config = dict(
    moe_layers=[1, 2, 3, 4, 5, 6, 7, 8, 9],
    vocab_size=8192,
    batch_tokens=32768,
    doc_mask=True,
)
Below are experts of layer 3 (counted from 0) of a mixture-of-experts language model. Rows are named router (the router's row for the expert), up (a neuron's input weights, with its number) and show model dimensions 0-159. Each number is 500 + 50 x the weight over its row's rms, rounded and kept within 0 to 999. Numbers have three digits each.
After each expert's rows: "mostly gets" lists some tokens that are sent to it at least half of the time. This comes from a sample of Wikipedia text that the model never trained on.

# expert 9
router:467475539500465472495475561483522542442511596544513518469436508521468545555489432416435437575568468456533558506617582432513498483467513606461552421479468511528500516512506390581485508500587505503469494502566403552513451594493579427604498485549445507460412551440423513527542452537524500540490424478552489478459497449465527454590490552455540485492588478503407527467464419474454480548576486483516440454455423486482561447464519460523426467514481443455489677550508526507493544514398558
up1:513525500507506534487425517564451382484528554458460403472471485476513473447543489450564490465432568493517552491484533444566498383525478470476402412581472502504514596490445562489432480413524363501461474418538533511476525578480431496464492508486572513455484512614430534480487458468503473579476476477520522568471556430419539471480552469423503600495495422529485571595453548510473523506628463490559446550440564511450613496464458492476481533510479508560405531481596498525543503429577532
up2:561462435450486452505576471471491375509570535553564542504516513524481508491493449571456551444542587527495557480485553482461519461528466526476535469466477592457544535405552480551379513508435533478432465503582505584511473467483429531498564483486574531496402456565536587526475464454457485559517615405578590471439480436572483544543495546509453493565448441468553552597477571479439526534499439414518481554466546493470398499485469534547620473598535492515450498492497457535463491487618538
up3:519525465507435474466534503523406469488483549548482477531447457478537539458500454518528474481629515596450420508494512485514583482458452545449390496478446527543495546504467458481487546485474500511438445428517538531558493442477292516490511591489444464550505478500594502523588616534441547460535638456537566510472564551549601540484482501435482499433448566474548587512478583499540539566552474439489440613504398491476488548400498495471478550436526518478537516511560434503503468486535513
up4:388447570471517520500434526516489578499450466515463613547506491571462511510527442586591460531441475494524368579492509490545405479523412535538520437570499559460424547510490528520617560579563501486432528477554490442587561437575483544490538452459440497565411489509385483482472469480525525512539494497457532501450486550427544457625463541464506529454460431506515541473514509517559541483496517356497554533499471482529389517396485554523429525581474457507489520473484486433480528555431503
up5:523544509545577546457537585506547540483355586607426477484466454460413530553526444416479529456473558485500447491512504443535499549492465492493432429462481497521463478453376526583511437545567497566467454501459410553517524491470540451604490512518435505438459535457589535480516521453484551483540476512491530525514515550441581504512455557517588520477514472460384457572518547436453474528491495457513479477608553430565464423536531429500476573618511449450489520590513509420519592532425565
up6:478418380402547530516433567491447482474478481502508501559495521550460508525476504603404447560451444567542477542483602457503536537466436532578553546586594588517495504490470524510463565560489459501555445451529511439538595495550510490453578496464507530515393488585469572493498513490493548566492452477456502526422520486468435481430525583547512470410497417505554554467432496486548554545449588544519504511473482445509538433501501576536555545464432480529489434416422361606531542497465537
mostly gets: " Synonyms:", " Genus:", " Family:", "4:", "–1;", "6:"

# expert 112
router:504460483427526488513486548559537522446445534491479499413477542491458519561458461403497458507489522570421553486506559445520446515395533553430525501518559548560449493484478437562498483581534493483441445403616466501522560563468447446535596527520531526475456453478423654532541516509491580587519486480593502479496467432442509449512466561502593425529530451447429466492474407509576483581636521483538440541486464464452520442485591531534508516449492486519496576486416492569509556541474611
up1:411479433425525506476573528452531506414552553491560533461623530492282560439514545553444501543489464497581433464500487511483471506429480547530400486551469585466504542476586510514583474553506541554498468523570493504492544443640515441440541439498468553522479542479527552452442531534481514540452494512412577497344460488469465498585513564457396547451496495482444483479527533519553471517498449520552521502561452546542515486526455419484483488517466517480465430495452447502464578552496456
up2:532443467474522440446585502513480480539458486565604431456588475551503530493490473414496521611445506482464471559488603498475489587492486543555544545498512468416485477509441445505482459598494533557421468522426454591479506438456500558511545485503463464466535545528595537480519498462577489484486511317444520459425502408512575419481504474511522640522496507501465558469417619394542483505491539452543431552512538513549466484492478505435495528565457502496504396389517516480543526517454551
up3:462528521526475510471459551574544539510519540511564430476575474504464496526415502483547558535498460529414526528529566457476529388465490579520580561497507454491574479473469441484488531447464402499547544552568534491435545608467468467473480482417419499489532469643499518461423451414530447468497455416507454504598524553588556553513551445486566564529477580471463518415407443468533449462643504492556470533481463415417498449576484558515493452515498482512507545536445560566529387492518541
up4:563399500436417494513460450442562420488542500493519548602478465496434432519474464433451488461612454511489455523500472439503464393516547484503575494506539484458548434495590487565456415482540451421415541545522518542470473463478498564600541400463509408543547454604466403534511553426446488561508589553523505521517548502509477600411487527545349498528470453503509606482501554564454536512442513467474508526500487489539559548458554503503510387455472509493507525539494507497397537501568517
up5:571488552517483423510605420473497487481463532470492553483551456557563457553473482520608463572401489503489586547474528416498470551495457482504484542477477464508519491460497505477427414599488527512427526533491492541440507385490380631516529498571488523498543461510527549505460443560436422593495583540549524462517535391624493492570567499365436503472503536437492547491496504467453508499485461544493430416447494483479539482474381575472515497425485512538573490531501512471527380528506553
up6:534438482534340507428533523437621504461533520513499626483521494467460435485469483498554558531528491484426506409496454535493459424562498497469395574443532470471531477532491511500548446532477505458651476546422505466541508614525444563572426490539431497554574373583513473508507543460432574469509410473494489499499447514515515611504493471400439484605484484511442561590471460490491500517490563513506555512513513488528535514475546477522479470457471436501546542557557576448591452543495532
mostly gets: " the", "ation:", "'s", " Label:", " birth:", " \"the"

# expert 30
router:538416489499497531477437537541563503502446531520505619492557513576518502631421453389471512544538500490444515592590664480468443481520554521504439484470583477488533488541486503489514490548572417484506450438580392435469515531510497486498550529520521533481454477574475605545438527517514497500569410479450538471511502439507522543452570529492564474505525439456377422533493467398559495516496479476524451482573454431564539462526575458438492458485418433428472570479493425583485553521476527
up0:461492511402388565496504521471583565497457567557419448514384505634489494558421464439539503456466503438501452379581539526568468474488466479441478523497582473471531537423513461546483481562547487419511530490491424533576473427565513433579514583473484507440443499562592637539481570448448611435481491521497509522524532566529527483548532457535570490448504463486465570462479524405586557506505468481482493490502540525514531497436483460401587556508422427521491494495456477499522462521449487
up1:449516519474570444600479551506522432480556573474471443419523567523494465491478493529448570579481466475506470567526521530504462457401532474570517418572483504481506620555420498525462400506545540506480487495511450407581417422580534538438559515512549421516406557502505504531586562514586524598559444441436568452404573498535501512483454489514526497501483465518539519475523392488492544532630544503560456566466542494538484518566513451459525395437542511471560423475440428492484483438457476
up2:557594421485450491388434498557568501460536542526467509478490466558533501499462593465448558472482496516553494516497496536497436396467531568413467574522451507469461476603435549457471481532552515569537477441518434471472553498513570513463456473518519516500462442473520594583483509548401488483482465451495543459486456496516569425527498617538565462565414538495409458511491440508490456516521539501454406454502491506489482503510549506558516600570522407523541555497570422609654472506490638
up3:465482458551611503430549483457533584478442488567479523514545530450483501519489499526485458493441388459471411513513477543460507484557470495489465450527476487499444483559456498507420536509423485457443501486492476461556465509483487526648495561549469576512504610415554494463495453504471552454566558518587579479508459505492417449489504586482578517501451456586412605560534526481500463504556413523614518512474551567547557422579570480460424500521507452374534466472491545469527549452378595
up4:526425501448542491481465564558530533487492577485484530372476461555445546462429517490560532618470545517407540468523536462582601523474424529544560515502547590534466533524610472571483503530549490499491566460574446579449469450435468527493509488444434561543459481480570481387503454417441515421508477509415477497551491478484513510411410496536548520565480568538421492578524495433506524475558436502473468416480570611472517529515517507432539375462499503519479483585420503451570568483479486
up5:543502468524416519492475500466492548475498521573521509504549503513473469649552409492609452567479533428501536505570517551458385486496510553538509423467479431522510471455511505470587405544515471520346492495555415480514515403465573457519492472460512422427467454327563552557523528571444476484602543489502544504464468469463526529545538515516602561530485523437472575514481490474451470565538483433552493498580456534476410495504568454522552397544419498484529545486445508499574473502514514
mostly gets: "orn", "enn", "born", "orney", "arn", "sequ"

# expert 34
router:501437443450499524549455561533474509438491573470450538453517528482428448567446460481415529563562535623526567632582509483521357391516426488481408449515568579482492425487502498532492424557535549602483457464482436508527559511505489439566525512470477501496449424555463473563500523421518547612539493542509510445498481506494500471468540518519484450444491507446513470494470501577574433617468490384565493537513473419492539470491582529459534555565468489421522515555446467570439494569462512
up0:475485514502602493498444567561506472483457438484513507472436393545542537526552491414562537486581529532562436485518496456544508501497565512530546419400522481381500501579457473490491506463517482436524453442480468462423604455441517493501527527552592490448534452580561440626464530492603473533492502471536534435493547434505582478467533538506525573539505522460501556471465499529507535500480545508579546569385483588588523429456482493587455575482356475427508490517515444463468385468563466
up1:445405448550568432592531541443457485478355540497555513405522467496479474483548458510465446580548510551491520544509518528568516476489523501526532506472454463545536574570508481496453532513569458518400453455526529541486534400460579524514523420510500483477492543513432464509496432484518496564547427550515448490417568466434486562383449524429530555429538531461452619554479477556469553522558409476560479392429533612470484522522537533515565442532491476526512536526590492619476499600550534
up2:476445509509598500555455621515494440453499478519574544484548534514546484483581572558532458594363528508589553416486499562471465417388418477516554504571450514463541570432442508504494495594463495502438516412534470508580541444511476512504471584543530494407363457506496455552512531477522565519471549496516487485509520493465583432554509476479552597516492452510494482585500496480475535553556448546532467452523510424464507480434434538497463546439390425600489556554485433534437466496472460
up3:560465539566485530354524503512530483547471552521526471426542424512472414506452569497483501541467541477432508512529546516495403455535541572519492531515520510443456479572514566499501490617532573429581470514519491464631446423477547492470470534597496340555446507513541504589420464518444469498545541502405586421454476486532461500499523466470522526497475494490483581506493454536539523480490565584554499492507456538496472423544536501534535450474484376412442542495498446416601391463559461
up4:491503462545445542441526465423490565500477549502538424479572487521539458567474542590488511420571537453652507509543551519439534468578574514469513440510457586525506459459504543483494491420501431420448436464484497491515526557489478540586482569448499502426478416416500550505379593544516481545474447540420566491470546539499435479450504526541439418493554466451479535400532544607480494578407526424533525491568485529535477483419519434459561474469391529521531553488588508416567488550489509
up5:411487504446508499522544552557559443442548523503584548452619599412480506574477443462420572546453472619426485517531508482515475585453514522508449509463575512498433454494403485482425489473421509496448511491545509480536481605489645480579468529458442480569441529493596474420523552583412491581543547455541517430496566448397442438517438424539463578476491484500457507528445480523545485515535523494524509543457561452553362481482524496502510520556519480457522455510540560494469470549485514
mostly gets: " inter", " professional", " techn", " music", "ograph", " med"

# expert 29
router:555472387488458504527415567505494460470450455517506618476437502453455531594457543512421419597467440438515525515571499467623489459423504544513472436516498439527472479509492513526491515517512531550522429532556453494494555644570501367470500558554546498467402567490520492561462544462471560622556513557447487498478477499483563472534647441493526509484536474411396525496410418510475472497602478479530500513501447441502507437499515507478506529490443554467545588546484467509522570519439498
up0:546498446429536549505513510499471551537402445441572550419543472407412536483519579536427460500603501571521399474494467484517532532484535482423531408554564600435598443419534500521383584512482456470561405498509481540422525494578512529458557519459492499428372434524473433573457476437529488604460545488400473502486486490504569467476499564526574482454487477558493551488554489525550569520585578479538519517537503435499531487484481532481505551536560484478455447450416514497506583546493533
up1:449503455508431510384527468466574483523501527550473500573413455628497530528523587521586508519571535519499482484587476393553473538559492526489463480506463495469542470459546455493522544506484499434490382483523491555442433492559524414454520399515547558540495518407491421524401524444483595491514597554502485500498478465522551491541484457583465521586488499454472481467479577445573546522523546450520428479451539547556351508461581388484455552472525437520535537530479452482525625426490480
up2:529510589545504572429585483461566518466497456516557368539443545496407548526409495515472520512519498487466534488484424518420554398469485488402448528503571458505463456508429555509442466569518462409468539383569516496528587560425531557546507571447476496556482477521508529532535509536639524518509539486523479540499505472348524587535471550513448452450568475525488557473521491530494519583487489528463471515434512527651422515553535486419455518443559581443466453496501469520484534557441466
up3:543368535416498480478474456541558473500477509503482490438525484461433495520562553532479474647491400488505493504476453502447490513462448414405501403459492455430485466510493522526438475496498473431446479435513415584486616501564615558437529523578538453553449604500506447505519485491530555523593428576543547504465540507342445537470476535507530514476574532493489535513509467502426458536485615466450501530492478541501521519564567516511464525522545587418586479585562585449486500520472527
up4:523442520528567458518514552525369510471525439551554516599432436504521519561504487494583492417448469554538465452473440465485475544494480582592408488595492514404520497492423522490442523530544560501527454483514518637468555458493494466589484509540518496421478441390437525443473524478389430498483473557532427508425552568444498565467503403518594521499545494522498536574536592556491577554479474532523467523510461564547484581481462409416479470525470536551513501537399531434529545478444455
up5:547511577480453533570632514479657510475445593572474555433537426487515443607473542486425546528501482487528494439546485527522511496474543505431495538503602437512488511396431536503500489533508451487427405529525440544535460451457506414561511507521504413563409510473486502544518431439394454591538533504475545433503608549516531476485510531494468456606565479539410485485521546498475479505449474562510462446504525504521435532440515520434545476468512583576457456527521375479453455549430472
mostly gets: " Gold", " Silver", " Blue", " Gre", " Over", " Spring"

# expert 118
router:536438507503522473483404575525498545432443515565565573512506518614484479557469609438431461487523503520481574581585584464536459513437503573493522463474571488514560477473562492525558450491522586457487463469516473494594470442573541467504507542521461499475445444496498547578461494488417490532555541460520583474404485430464474496492609513494409514461611492408453548557449464468498508568566508412598525499569469524518517436486523403472453517473372418489411538552455427488537478511489546
up0:501432495523461533624472508600559569532467559519515507508542451576473522477506425584589494502485485408558441468462456526545561521405495582432575611387451516464542491469610463521426534555565498508504479484480468539444454469489459513535474448513424500453525497557507441478463527496561534518481367484480512495496514487484512417476475443503563442494468549491410527452508473500598586595595381501523409504567427563527464497465483537456519555543403548518468531466445419487538509487539515
up1:515453479482574520400483464489423485471498571446506508486507485466472416470454592532439528516453538475505417433534579522519464482491493527471476392501468509514374477473539567544406532428512534482473568547484535491504564503490413545502503569469537484534480542491532519514452505554590366540550487522523541509485487559491512500564468518472493429490554430542516504431624520493459491584537497496563498487592503486480637488504507451385565396363436543375511497469556567540575460514548465
up2:544477564445436626540418517527590509500496519491487465548456542555473499552453500534448531502540457479543523534546506413454494517398521522551575518485554450460546537468480550531525482507545525414649379459557471440487505527548495611483449546478572513530448503541550559588504475519424485565425467575539653513442479496445458421542484487447481522554526403479457450470438521432471530517458478517491491548418505497535464525454487443532406428494515550565459511492470450487652497480440492
up3:485516503475564501562477603498549541427522560591562501482479420491506573488490505447517434508586516536575433560521569452533546532473408577394446493445536518439452467594456530475500524521499498497462384512535449493548512474521566560524456506511516523514510403439479393534483442456507419483524581538432429503530592538380446445409461479554493448408441603479414503504494563595541565539430466537552500495531458435569466523548489563482529452565491445467547454535539462490514456454495482
up4:467455594458532561449494583527407494479440591604511568440435462422565434485467436510435546445436535490447516453560581479486398464568487478532419490544521463477493517485482574525437460631522482574405436486509422565465480463596580509518448447510449462435422484502542519547455466522513495469525485531486513475531489599507518415578497592585523442520483548495494495583535572502597594517535559483498502434460427480477531510492511546396440551531496560472547504452478455510557493508510450
up5:634448489625473583552512459487531593508444542388488519551448520502499409527500542578522481547422473460414556448529535530501500489518487407452452476550485540544574464472520521551467375509549504530467500465513453524538431512558487447509481415517541494493453452502500581500442453443418480582486445515507580488469484582570516522568455534503413437541460414525481433488522587509525547543436356475547474449491527487489465527471549543518582541505462586486553562502520466559544486521390431
mostly gets: "hemat", " foc", " Length:", "incip", " Coordinates:", "ateg"

# expert 53
router:500443550475468485532470568514573523450492542561488596525494463536473426554479454508510500562478487492509490434599494509490503401453503538526500552454574521520491475465525415538436524538546512442460500436555410574473500575471541514590570457565390516425481452506439426590530575494538487544536505446540429432483444529508597486522451466463584464501606435489456467453500449495530462599550454497508450508490506540493590408448516517512418436407468516405529527540425552437523529585365541
up0:476509502501589490454469542519391559521506519523572570542516497602474459521488476410472434376519575432586540545528563522490469395388443575390543527463444471495511496501504529480591459538539546483473443484469499492600428472518547431428553595506480588436428470499567485480561536518543526466451589586561530492450499522501570523556483482517491528461515480429489504551443506411495564600566491446506505556551507507475474458442528545468433543459406451467510488504526466461479419609536531
up1:511419532510619521549453551524543415520441494412521513558410473537498521549500524476599549555506513489498471506574495495470448433434674449568453420399451516599515516486585529606491522497529422485491494485486504488481504573488458461537483551447534434579393475527452550483525497567621486513502542486475580471442533546483611476515558428434513499524478424460586513534514555500455513499509423487511456509415476494508508575520522529526528455576465548455476500500546516528411471431540400
up2:574528480463532521625432437539547514525497590486520576505623515499416513554499477537461508578516513504362478456511501497447447470473428535499538522609513467480504520493442471522550462620517433496521489441552523474496499490434375565463416530452428511539504452549530564502498586531455551609489455530529508516501507542457459469465448523426513480619540435504504474434498407481581559557515425450503465486654459463469533501491436497511536489484511478462588416513563526522490591435494496
up3:544470478491425524485491525502495534514548541537431426534570506442409378517514457490498599507540388523410412511461493437482506389496493428524472471551490472549459497516478391530496389638604496496564455570507470560551436474473495551558501595458440468539452528485519554464599445409498568516460441401513567474477489549505635520542521549476519493581529478538500476429473463507532578536509511529533519592437444526503516456518549475419502496533536487507508449490451511433536580497513444
up4:549414445525438558484507527504530460517522591571501472440529590494460406595434555505555447534498446454477450506505530452512548513484515605488503547483483482512458462539491517578434625556471434505531473530492519504413574529473467394531460485575553436546488527524418511463531531526454467520577491517487454465500518515514434487440489493432472514563534466477464461500467456562513503454545414546546464487404558452584542385492509462478448508356442616489521565437446503351482499439490584
up5:503508504526505535544408531664594487459447489517517560472625477459441398493441518516538552580453381513525521443538527466562428421526451469470435493532587494488499445518500490485510500613528463500506435531641527479505439535432416520573487453532488510481497505553441457488597556450483539476556437507492507442518550522525433589450494468422446422557486568445423486510438469460473495497447542503531571553593526553367573417505521536501492517490450512483514507537559502527481510452519528
mostly gets: "s;", ");", "–1;", " —;", ";", "a;"

# expert 79
router:460436466496482536517518566474566509431446600545534501483548578524465475582463484402461424609454430501465581533605505455475490403489534611521520472426552451545441531537458420556467511481489602452523489461559449527506479604501548456585510488550453486485481483451386498535540484464506462530523429482516439456521510447523472473526463502510482485490580446503425465519463398453508472537550476495550481465500469483538631435449537408511474475487465445398549600598439530468549553565463557
up1:530439494435563403380468538489606443513544531475476520567549539524469466465504460441444510438492414539446616516488437521469526438472567604502399539494501520456521456430546490492489478535411522451485518516517412443549414497445535489561557514437547477490503405510600490588564475464523536462496614362567416452480465508525442526525479474543573462459497573477453557552482456540567494529544553468563537530549529539493505478493488550528469500453484457572465521566495496481585481627478553
up2:555463400483491468494530456471580489425464439514486525535487486458554521522515521533467485610493574545400497516474554474492536487462564503493478574453631407505446492564533389474538399513501542517490504495447535498501603469561463517452479549572491452433596484639526494615468516455438545502556532445450428506421521464544596532396477489472422558488505504457520517528484452434582464468569519536484445483551541420568503398553513476512482527468555501499547513617478541505525494492536399
up3:540471490514525531546489512579533522529463532520589512542486481525408426520502491518494477438498511444488476530462474530469461522497546567513478388471486473502459461453507624580522487470531461503477469581583507389490507511449535527498479562453544502485464556456446548527574514471480653443462534381411642507483464553445483499544538556536515545525378507461503453573527566514516590541633512376520490561583485472462511493468563479483493547436533528488468643543462476511543420545508546
up4:489518551531454560428538474508481545529476545523459538553498482453466550486470482592530536433451444531542428613482550479590482544482492519457463586435502452499356467521460495485463441526550521564505494513467454541500407423483449468523543559651439529559538532487518510436495464415410584447524528511438554498541576542482534559497485514506570584507460528471539430565544565427487581516471452448475546449615543421553358479466564587522538509422506505553578497522538500500467479451478483
up5:527505429515437516461557521512529528553469435534422470496568516433485510464484440419538588517511505468324509463447527527468526437466518488501506553469542488509471449472441499511533438490418500569517493506410484459451548578535491515511460552454389425443532462562500585526500576512492543514507495435403579516423399388572475544429541539460422541583532516492474392488448480428562464493545524521538434623573447511492529419517481555467489591488467437483519550542554511504579433532485542
up6:538496545534488527472526574537416508540545582574617488431444488509540513517521459560459457503530452447459523522516521522535497526517489507552539386467439550537527521429451590592453457451574462478451505562583448477438536587414472497506471580533450468534539499492444489446556489515562591465491466483432582479458544545387606477488459574496434629463484518503447453543499466469463612490547516428502462528540484516356466486428529501465557452419545514555495546436554480448468487527549576
mostly gets: " |", " -", " –", " Died:", " 0;", " 4;"

# expert 76
router:586416437457522536435431553505499608444480485533503607472523624539490442551487536473525506555538531593421518552601566452496454457382533528568550510501533559487426455478555446505562573528498491608444415420537532483437602538556438480512550523498459503560457426504480524536538473478496464524535545526429468424483455443474543544522494506522520523482456515430495499420441474534505434535490545416510480479484481424484514450446548468425462454501427467361504572498484540464484573527518598
up0:583542418541520544567543457493565519507532513518541526402524515459325453536569554485595497492560491509459528516504460466490527487451466420490455518547579490619409469392549567508427478531507437479480444447545516390547524504415458498495525505529440567547538378529457548456500529474510559533595487521437495511538523544430463500499558543408523425577497452477520382424499467488531466532518414461547529564495509459436454475536564566474465516486463448425532522502491527510458557503420567
up1:415458543584541454479459532513498508534427576480475474559529539515492461515420541480480551550423426461514454551601494426548510519473464667507555509588528510486500494513535403487506495519500416580426553554539469471441503478423448450462412473538479481505405581546525507603453469444558527495470614557467518536477449513557444549530546515625541469587570565502524541422514505426445528552514574500545523508454413463534539470491460508501471435494535445488423523489523412532439472456451572
up2:404463457548524495517396484569592561489431486468566487534409463538412417467505498401445469510528573518551464572544518540521467466522498539490580395515485431521472400563494525487514577579537513482547463471505460489549506506468485508426504596477510504520532515434516480454446504507450430533513488499495424447520599490485537391527585565519622453479437518459451543439438559554594480523572475422421554495496503537437531525522651510482527394524473592519499479531486428538483470499489467
up3:438488494432497506466542443519551501504498539634529562528595444484607449526499515390526485536508464464486432493550507523530493520446452547512521434424408542542451536472468498511493436545429488495418370468570469503550500427503500496466489506619489555552479522432519547500577480418486574481479565558562490437563459437500468418601557472523560553565505451460495500467492491437513564520392502458509527411529561367461506505477447553485500554573465455509468555525480595557522553462493603
up4:431456427534507385564521545546506470548478459551562477528416516515591531521481521559475452541514402437570502567561488407458589492449596449487508507366522582530523557554528480516503531518463595531600512493481459471505527384514518436466511505479565466493426443508571481588506511559520527517539472473467544418472490397463597424488446493586485388501460515532507534541481461499516517488503573522490460558493484481491442521497499505493407553463493373537481386478476452540549445437529427
up5:425546550456469559460533532561495536521471496519508563442521510568497436561440442467518529584476422532471580566488530525433493560487492557435447574395539556525501446516494507569413457626528607529418479470492506521460486433494439497495510515539488437468555442511546571470475445408584461567529505555503554469532499531497506436505553547523595518364450557507516522479470472615413420579510462401489447538569539460489453504460516441392460517541550461477532532446534469576493423530520552
mostly gets: " t", " inter", " ch", " c", " sp", " ex"

# expert 83
router:499480447502528497583472504450503547407508506512503483424471488581440505578465502404447450569517523486499566499597505417510488463454532555452534496470576466593460478566477437579511483533569517523519467495535480555501501573594517507512536440547394513422443524430442491549447488469535431564566401592566476417525480490485562498504489489463538486486605436517436478412435388502483484508545404519548412456472477499553555423478540446469456408502437442395477574524471572511522554547445540
up0:484542479498487526439495445456587502347534595468335512549545540501469386548430530515436602505574481571479492478533443456506538466504506426466425533435540516485419423514523481478495488563461457538459531458501472527452550498541437444539534451587393485517558428561466507532535510562487491516517524458563491488549493521608425476480518511532460513564513504482528400526514493520512497516499420522495503490476554463561486314638522515543449445489507489433453534493439539520517478567550489
up1:524443457458450513474432509518571586512441473476483565507551505448385538566488505497443605502527377516427390549518478438531529464499528587599451544467517534452469428437490518502574482530557426455560494423500499504542630475532488572603535500445513393524471396586417479528472490456549493603475509526551439534408581512474511571430512524468515495511490482506486521525436541569528605483500531475516489515473478399471538512461547513550490435529589602477471488538456484481531535558482480
up2:464588460483484496589521538489492502460454429419444466499552414483470487527532436386442624513585498506447458494468421542489473470484596576433523518491492530562544398410467496503496434518454494518488451483461508512572654542532429657524523497470481508525536434466505546510532489548526528503500483462515502470613475559544440623474480491454533483432524516513474528453462494479580503527515480469524490479596536463473481475540529634486461451561541597453567419527539499500584476576461533
up3:598543486459530542516561497559459514402478398567440446536538549444498536562481484460456522414567465444457538490515531510511574562490472535416437489506519484501495460551444527476548543504497483567540488544484454504535541545445470535493537534544486469463516499516489510469506498493533696524568490446512526426552487543439517555501528462549522490471412585419455515488487482437567591530593527463478515523489507438476380498510486514461469615435425512558590544474665479544418519541465614
up4:592501531522527527558546607556498549514504560516447453527587499480553469562512479618538500500476433501446391478466470496435488569479494459436432495497490497501441526522455458487493565494500463461469445628489501514586538393481535483474522551515447487537455490496559488622539541471518523519483580506557609466528489509421584480474471490582551582543455599432544535483442423514566493496489521446514490531500464548537502518542580546421472507433531433509613587460516422476427362584486526
up5:598450493487524561546470539464515466544474573506513524469487394552475480525535504542494423575568475469545525519478554382545462551456416493474506419493481550577477553426522606480461548542513477480529468534495495541536498538504442545489517524504495530505460476511556538501529459437380525588495483499535504462461529614407509522576493527437486523476472478499524482459454465477473497529514479494536380500452473412419479474491555626469557440464479515619519608324478519452589464504403591
mostly gets: "|---|---|---|---|---|---|", "|---|---|---|---|---|", " |", "|---|---|---|---|---|---|---|---|", " A;", "|---|---|---|---|---|---|---|"

# expert 61
router:535405498494484493581475544578487510437501494538533576503412485509407530556511533443439413542545495544471477490551621461519513556489460529513431422399621505457502471504511521570539479568517570528486436418574412468515447478549525528543548453482481487547445454490470545518473478450516579528538413506459486418475432457421623460467460530579571433565419554489441528495523511514521513566564469427554463529522431456499509468442586420457417500525509468446501595568533547531518553591477514
up0:501570610497550508467639534524483570512534536544517476575540399640522470573497475484458560487521466438553411492525507543495532506468463577413547482446460549523438493543476536587529442475526529423557478399452364479485497458571483571493548404544462585534509445520559403543464520487456378470477462504517463479476523465535464457558534473522499464492543609446486485476501465542481458505563502518494479496535481474401485486444491466595521544430417553441532527448488441604471432504508512
up1:588486427498564448482462528525540509502469559631529568473498514523513542524436495456512458521450466492512444523474475561518491489521403443450476581510564465495495489538531537498574450509581494561526474488560449564507530547406433614507477535472510454497503595547457516519487516535474560456480462545450567383406441491468480440513463464539508524598519506542518517477556518388460478564520459430554514506436473449620581443588493444369457492446418469521479338465498555457574521519482514
up2:463493403487568547476530546504585510533478504402567449529579525516453466474509492568501483490480523470431548493491440474615509532510502515476507504449507446492516589429547532491500462469505521439556530512526534480493606555545476513534477499489516544400490460518481516488414452470404514507596421503490464486505468612433462509483429410440532569507538542498547541505529490573446516476534381522503496518507579434543588510386604577465537461417450613420656442540465521419468547482459495
up3:525473530617560489452474482488521517551518465503522492474497451491449468469452590540567514412481444517618490530513444578440487433542546562494481524443444472447567457467487476481436458536517552448542470611446518534388536583503504531524485462539477577417527487461547567549523512582522496423495485400535591498473507421539487587607484558527454544473593477502503491489499487466494545494460443408545580584525377411513577494518490451491501482435445441437457512471408503454580554561513420
up4:455451461562533493512557497509499584477492546523566513522571431666537501440518463453454448590473602591485544524489565473574482486546463430475517485558442460455556542504621481470465453585525489583443540536495483411590583507585532470437462423604436528442535516538643444525514473471483451524504499466486482526499505516522528529549453491497433546496477520480422471549481504447581503509552550487568445428566516566600517466504473371472531477489418545491457493476431471449470499503451519
up5:493487425570516577488515458504449544485461585577470466477499598471448460514459405451520453495530554553468523561515484548498558427504497595510613492571621481444544497455517366449478489558492490486384508523513531421526526512533508527571507471416496504351536397504420482488570482462443410611500464389490476507564524406522445519488503608489414510463480462508457504466502525480477538466509584490550474487597534556495502460441489501534528490510468438527572448581538510521523485542522557
mostly gets: " used", " found", " released", " use", " announced", " built"

# expert 68
router:538370520515534541504541559505522526439448527502558570488547468473435546550437612510480414505526508513468519455551546411514454554475450503508499464430571495486453451569510484566565463552420473480526395455608500487503441482532465518548531503519518562552451503440441526530417497408507459571561495517533471445430487404492534522439499549458450406559532514464449427486511480513448555597503501475579475480549365426453526442497508506440474557522515493451522572583482521594475557586418607
up0:423493478515534515495448554447571520501462629405523513548539485532481517483460570510390484548576454604389442496519479507501501440397411426621522507449469496581528614531396470518484454546472435503486458410565553486498488433450557545522556581546539462569489523472471451539509508486513562501522496466606381457466520542466494379449452602417479519524546515495491524397493448506530496530536474407491520525554514510498553479474491565546494523558459547494443548474525446512466550532479490
up1:516533539480551523492513531555435407480474496445577506527511428473513457557454604576577480529539453494547498500498523446520433513448545407465440480458507570456444511550493559484377461459518624543573511576558490396466564438459445504534485527591521529486489465531370451490581517402569511485514504568573538391489478539419479518556530466523439547383546516512470530485513439413474578533464504523516463588406462454565513510490491507492509539578595502428521480570548471551537504527520493
up2:420428551484454559482529528460550469519563529503453534607458583552430497580463494566478485452576445456440491442522475452524561489534474507628509496435431405454565548504503404503540529557485461499480408547569505532503455495484487466495520596423434499548457585488534459482478508492456563476506561546576426483546435475506448643429465516572424470549560437500453451455446495540502534537542490534594502563550480501553591502361454468452430492453485407498502513511433489471542542496463529
up3:544448506457385428417523565506569412481534574531500524468452539494576560584534523483483479528499454524527463482535513485573534532489485495444446486444442534531489523443408462516509444581475592640487470554592472503494468527516498475554461557419531510443461615391468490549476573462514523508512529539468518388533599454477479523533509466576502398542531512491517445517483557512449504578468507469541422500503516420397533404448454470390461509564509556575537448495539453527562397532510519
up4:458496469486526568569473579563541479499456499505527406533553463512473579525377597583604482483455418499613611550518496404475467540503465576490479525440529504476539536526462496549450557545431453425509467471608420521451499560489519460537485484510527501504467535623504503526449505506467518472574520500488483420464579398527462485431544521504415473530494424450377500513530497561451549445522568502579445422497485485613545465525503536472485517435481448456523527538548398550469566517442505
up5:488454603442535552450454602535479432414521561529517506608462489530521500568513515558473413542529550495486541444513545372542453560519456484532464420446394433467526587496546508610523479525462420496451411452527466515548517526437543471474536548488499561529473496366542457494480465522560561560512618463601499476490476490457512538476545495505486501508461519489489488471479502552456345547443539468582537572537487408448510481497471507490433525501457437552485603536553570449446519492454562
mostly gets: " used", " left", "ved", "ined", " built", " called"